config.yaml
n_layer: 10
router_bias: true
norm_eps: 1e-07
batch_tokens: [32768, 65536, 131072]
Below are experts of layer 2 (counted from 0) of a mixture-of-experts language model. Rows are named router (the router's row for the expert), gate (a neuron's input weights, with its number), up (a neuron's input weights, with its number), down (a neuron's output weights, with its number) and show model dimensions 128-255. Each number is 128 + 32 x the weight over its row's rms, rounded and kept within 0 to 255. Numbers have three digits each.
After each expert's rows: "mostly gets" lists some tokens that are sent to it at least half of the time. This comes from a sample of Wikipedia text that the model never trained on.

# expert 4
router:072089158110123094117108178145137071101080113158115159177089145128107158099181147042134117169130116098158155178115080073140118186181162111173184077090113173102156076143141104080139087098121129064179109112066116149160108145188045129114115131117114121101105135111114143121104153145164102179174112125127149170081132135171105119132161203085148120113143101164125089155142160131114177086108
gate13:158112081139166131177046135119137145177120115144076136076093138094129086159102084154089121122108082123170092132103189129099095160139107067087103176103174101154140098150052167163115106142102106133130102083191105164136098103136116112063165173119153099162157124127152146103113124150097151011098123093136100095093071110088147119119133081133138071140150088075121106113112121173181109076154
up13:108114133165155131164156140080092159093089136155102080100116165108138113156122164154087106137134092134201143097146097110120092129066135140137115145124126093076162136088112133141175114157146106137134127109153105101086109139114176137117112128171119087124146164182141127099115170134094119156104178133124095143108069115108126172063151188120146088192082159077134174160146167172160124121096
down13:114117092116148093124133107183065139162139074105125144141085156109172086111197070146099167166143160129112153086075077138154104175176177135137112117140109109116100193158124184138144104086119161130128089160156133129156175118160068120184092168120145081077095141091143135129156115121101151126087139088111143085153144150117158148138192123156138065154107115116129137110104030118166092131151
gate14:090144179104072138173145090131074139118087106167136075138158157121102090133211122125134112116118107161134113157090099121118070137191085107191127142113145190168147090093118132184109112137129171128096080078073076139080112122120114170144138108189128070146118170058121105137173106075190123128188114128149103136096155124137159126091113102085157176198124146121071085146097201117139084146092
up14:135072130132131104117099093069097086166120122169081151176084128141112196139121144140049149050143095086152124155042127135100137121112057092119084116128103116124130136056115154141154147115097110082135082092152139138087124117126158111098142149169102163155143119112123135108125081176168113155161155036110117126168079107117143143126120152087151157078130138177126127124119168165143063081103
down14:174130199114145151125169111097088137119153086136143090178169146114123131150160111095166073120156166128130152080141176147122149092199156083148198062113117159132124110101117105152107158100104140141103109095126107154181139196132110160166107176138129138126083148087118112183116099172146111085087136137112108075110127149157101139145183101177129139104067147166173101120103050131155119163118
mostly gets: "\"", " third", "?", "...", ".\"", "year"

# expert 2
router:139139182161067109109199141087184097128093146107185162122115129143104145147094148135101089103032157170105091195119094191115136115130165103115157109134086115177140092118057175139074122084135097119123113200140158154102131142148123084126103124134112091130114057134083103130174113169143086158134145179155125080113114099106100139165158116133132108143151138181113158079143115140130148091105
gate13:118177153105127110132082089145080120099123117115133092187199103118151148084136116155143129173142146111131115124215183128100122141130138130113148128146150140190162171205115104130148146142108109131161161125111113134154091208124121117115116069082063180105104133124117093152139077070124137120232085128100212128121081150131123143082144083163132066124130135103134099140065150146059132116131
up13:072113113126073111134175191168132158095162109180157154139081117102138151170232101106161100159178176130129157111065077178156174153129093127088167091077156067074126135057132148083143136166148153101141099142162122152150128102206121117110125133166157148136073123139064138091077098157177108145133124144158144151080176138120160079082120138110119162116131142121159151174192121128126137106138
down13:135122076122066161170144118132149112125152181077136153069161084100047076157141137163156058133107096089143113147109099157097158116072142071137081150114142116101087141147104141099096151095152118119115144132102190170082132117156141074178100160140087180134068119140173148117152172099144150127112129162110143161095093095064086134186154131103095110150167121096141170089167169085117177095123
gate14:115093125068105151131097178092143098063148101153142069101132118170160098094149146109155073114112096159108193079161150125109076129091113187162107106085121190146118153150158094112104141146143123138147102152146127137151113061203131101107128179108134208097167105184114085098118143093081150128102103148096097129092131184120145152096158119185158126156117199116145098148070148094133141159163
up14:149120142056106114165179127143078097089122122176125055132128131159125135154193104138126107139083139165127128116101121120105114096174125179167110080127102168128132167128175096176105086199174125170102179117185140180142123123171143091163153136090164150102134131069133099073179118107135126096124135128096150112132159192172151166128137126181094145156077122150096119150088196112126098105155
down14:101101126119151090071099091082138146126140167108179114127113175173114132130085099130067133118128104133205180106125189124156110127090118108099169091129164133075124089107069165082088110131126163116145137087113086141133102115110150149148165177182116177111136126150215170119098119144147064121120113117123139129126162073083092122115147104102100124152196115132127100161113140101112099138155
mostly gets: " they", " he", " but", " also", " she", " which"

# expert 7
router:057110074072176194102151082125110162173167136167099118187135131159179127088121110129121180116202166132135132107130125196160144152065131116088098139137163111142098110069138098180165132164176150136125080067115088118148085111107140149100156163057110106062148171069169135081113067129122129116093188145116090147114148142057099097121094112138117076132144127089075140128111139139069189125156
gate2:125120161120093119102145138135105092102115121167176124123166169178157141158108108136198121154075195089125179118148129092194078101044108108118141123132090076079106077138094115161140145184132139093191159157119190155200088118174077112180159063128115155091094107085156100097182129136139130128089168197099177178111143121128132065091119089135171088107102101100145117166151121071117148143095
up2:100143103087090175110108142131114138162130082157196144115138122177101103124127096129118108132131103088066094113121109154106101066072102108133142165136065134120067036166117082153143088146147148077091128049142110170153122107135082181164103081164095148085077101121139091116111105152186135142136154172138155129140127096105072132163194143118097139154103146104137150108154110098072112103137
down2:113120125103106046194133071151107175137072141118055122128133163085158104065138141097118183118139103177143054114137154162117068179149101154129159103146151144117114160128143144132120071125123134146149143066089196119155087127055124132073122128121060122184104173084118090074094165081135166141115103174104110152169188136090161117108104100186131139100097176121112147144174130129173114137096
gate3:123100120106121140085083116094135149125158127118138047119098151096173084173190124098134108105133128154096117150105147123146096145111107132128126145165144154101153124168125113190162129143079145159138142128090192151153131149199142154124111155114128111127134158115193121116106091109132192089065114153127109092137059068129117063129126148135077177120115187123108168086150141142128153082136
up3:105096157110157114060086149078106122139123094124153156113155135161129083195172070125059081122123141124135125124116161134122166151123114106169106193136119143189097171150115075112107157125142180184190110107198081109117138160130161139079086103088105147153155108143168092107119141148070120084122072082146104094091092140173157190106118107147139164083078154182141107121083125107087117111119
down3:085165127127147107038176128117187123123120189074131099160076166167097081155092148138123060108096121130159168111133165142145078141105116111197222133093145141149161133136131110148199078107155067105130141153082172141147127107140186114187061087164081153144070139170164117113149167098130148129114136115160120141173151130156123121164146126173105136187151122147144157116137129117185119157143
mostly gets: " York", " Reg", " Jersey", " Cl", "ct", "ent"

# expert 3
router:091178120182147140118079178156120081114169120100117118057023089109086111162114100117126084095180161173167121130053147101183118148153125111134097144113078108130139088105141169093113099110138098099086107116125161120142159054109151169163160150172080121167174153138157144150151170111181105173149099058157162090136127073110128127134079141144131171105064146139167080109147140070168097158110
gate2:172180167125142136116059100104131112114139206135098154053109143100122077147080100168132142113192110175144128125098074150106156147090138156089112153149112127094069113104147185123162189141134099096124083134135230173150104061098101141140126155107110116118142175089120129159109112160111144152119225125186110122129104137151164219128113117144122132187164163084143102154145176095167075081095
up2:055146072152109120095097104109172158143118150166156156121117161086159158133123148138122068125140137142187128150155163128085148130107068120150150170154130135066132080058128138135215166164121110103154136087115136189179112100117082166096146113174056154137155158131178095133163094128108137172126123148215115195180123117113155128138157208176142076146099210105162077118153136105132157100163
down2:216129165146107098113091108154141102109152117090084191163175119105110129085145160173085100109117079146131153146121127102092121082119169103161106184095139178109103195107189131125097094108123145175069115104147125142156151129093107107129020091137145118087150137167183138164120217109093104158161149144082153133095158124149125087062082123139124166151077174148102128094119189149106122197106
gate3:046126146150105142178203168110177145120113093118183155144148101119138120135103100108143177125085171141102098145137139138089117149156087143142091093141121145097185145112132111132151134160088085080101181113158123083199129109125080124112062157191146147113120156108095077081120108139119146101135140104109125150131174164118123104178195124155115101156130088188082180152122157097135153119136
up3:191109107073134141099094114159105129098133072143114094086059121125105084088123113113143100146086144184107140147109083108149184114111180144107128141097095142178091177130097155156127191165174166125133116085200157193120147115115226124100127094086174157151120149147193155187166156150148120054172090076107149096128139085118097161134128090085191113098141113122158112103113163120172077129157
down3:081081150108116144117155131109208097150135156126181117068102153084168105114134118069159080099144125170120086142115141099078116151119135130135116154107108128103149120138171140114159177100135119147093168109191064162141143080131092159159113122158119076160142073096187120101137203086161171098105134133136146143125119122128123132130104145111115155160092156104171126164182189134155067127100
mostly gets: " Ford", " Records", " army", " Town", " Holdings", " Taylor"

# expert 1
router:148101162145123137157192126099105139153101136145163142102102118140128156160095151160101120124121119075138091142118151130058120117188120183131102143092134138117138167116139141120134134104102127099116135093167108141110069146119124120126102132090178107168127185135166128071150155131079163154159084124131133099203129178155152164119106177115158145134073138089159130159111179150176108081107
gate0:118130146104069171088172106124139180214176114146153121132093152101119093124133170125119206136092202115132153093159173149091129052115128126141138154143085108161156116122093186152130050123064162098165075161143165169173145093160123060168094119164146076143116185101114082110178044089148122109109150141184113114170131099108122119114135131121130113172125096123101185149151136122183133097108
up0:117109163146141134132149084059204181146124139190187136175122154158132110125123132230128119120106103112080123168133139158118145132125113109130022136148191166098112164141075149170166107123148087104150118138151109117158106132109129120175145094102114081133165124107113130110160137138181118207141091065140138154120082177117212189128113148153146127126114126132158125128139106182127080100179
down0:097137101123161129140095147146109107071173062139141141114114119182122144119148152124146116135152082189120109165117098087155050146124171155099131104076128132165171131140162091109108108117095118163040127084098099096148092147147181122140144078123167169114139108091124163111136185097127102121088134146144107106118127102182110068187096138151163122135159120132090150124074139117113178086087
gate1:127149178151123153099155115183154064168072101172153123070116141193185105129095095150110159111167091126108144108152112143053109119131119164160117148146142151124083126081096148133110106196133193174170121119126149137145104118130071198101169171121115099113066104140145085152098080133167178115151111135149146167162145066110145137116118141097091131124118138139059138118103135169099158128112
up1:148104175190115140152105178183153134073116103125205088161127137078141121111087132099128099149108141082150145176129116182090157122139154094088141126137154129066158133206118170107147143106125162141175150162139128114133112127114122113037163120106056129137137072121151133137125124134143110123144116181146075157154089134207157229083178131125153116122138142127120133118083207122124121125131
down1:130153163135217169124098098120132082209131126090136199127111180195143119152155108114139090126114107116156158147118155123157139144168133120107139112145186143105165106081134135108075090103073143127093122158162108125182151078140172177088169153104137185142114141137068181080108174136136161082169138127076113158095081123105116131108149123096088123092138120160128151192147079116197114166129
mostly gets: " Kar", " Tim", " by", " Y", " Os", "OR"

# expert 0
router:172155137151174098168116151145117171153164166093105066158200099111159094146114132178163098120090144158162165141191171103146104084102113134122098147167175151117171165151116121109128155157116068161085196141140172141144145174047132091152092107189158151129134165184123075159118148101079214064134133136103113159149138099163162107154154044118154083127122109150117124146121069158112098189111
gate5:098127091137126131179186076176100091111144096151102094116116156137135203148170094119080054167175116139126177126124081091123098135095043139125135218120088129180106133118098108110172169133112107153063069162129120125172140108146065022118092118161154100130120094161160066182102136158171159051132140154159096139153092112103101123142130134179140109148188109121095100110084126149134124102171
up5:152138107145099146148146120072182142131150163094189071180181067149130134147141123136134123129128087109089113128113137119106136148191154097151108177074111062141183194137082109137130113102144100091113087125152167192115176132140186107217140139154158167120164203142103183149168116084126067134143124130050129113141114174114053088139112159095133087104070119079114146099103157126110127101114
down5:128135119129112154140148125195141091139113099130129146145148163141204170127146064100098106164143134113094140117112133110131125110115088130178137138173121136093125129046138155093094120117121158138121183131119122106157148106125090133098081153165133158164101164146181060080059159185088117123144108101144163117107171134105126153166170102135133100125128144139092109176103090033197146129146
gate6:156136142130099122139151126155161186154213130130138141075141133123206202109123096161133116108083126108158125163140144168131085138133086122158120145125070150111115135167137142121118126096134120148147115214146171130212102121114100117138148166127158132204140156131067098128086145108056157119141085164090092102122091146147156172134145128125167142113128083086099116157115164188101148141147
up6:137106153146153124069132095139110130186139146135112166123133153161157172059125062185160113143171146116109075122159058143172131167137085115175132181127106116089097149055126123146156126195138142131125128146180162044148087131136079110086120163107095124110115158100169118157149091136071167136129125139117111082145150081145182190069113144188159120094129148127158132127116151144099067120140
down6:057112183141126111129125146147110148123171148085090068173151081115113071106149165105145176077164110148096159214159122188116128127103094128120079110143110145132153135162182101126134170106206113118157134188117075129068148134117138127123178162161138147155162123200129112190134112141177180125119105126061109122116109102113132140157102148191171137113133054107166097081092114163088149161160
mostly gets: " known", " such", " place", " into", " released", " began"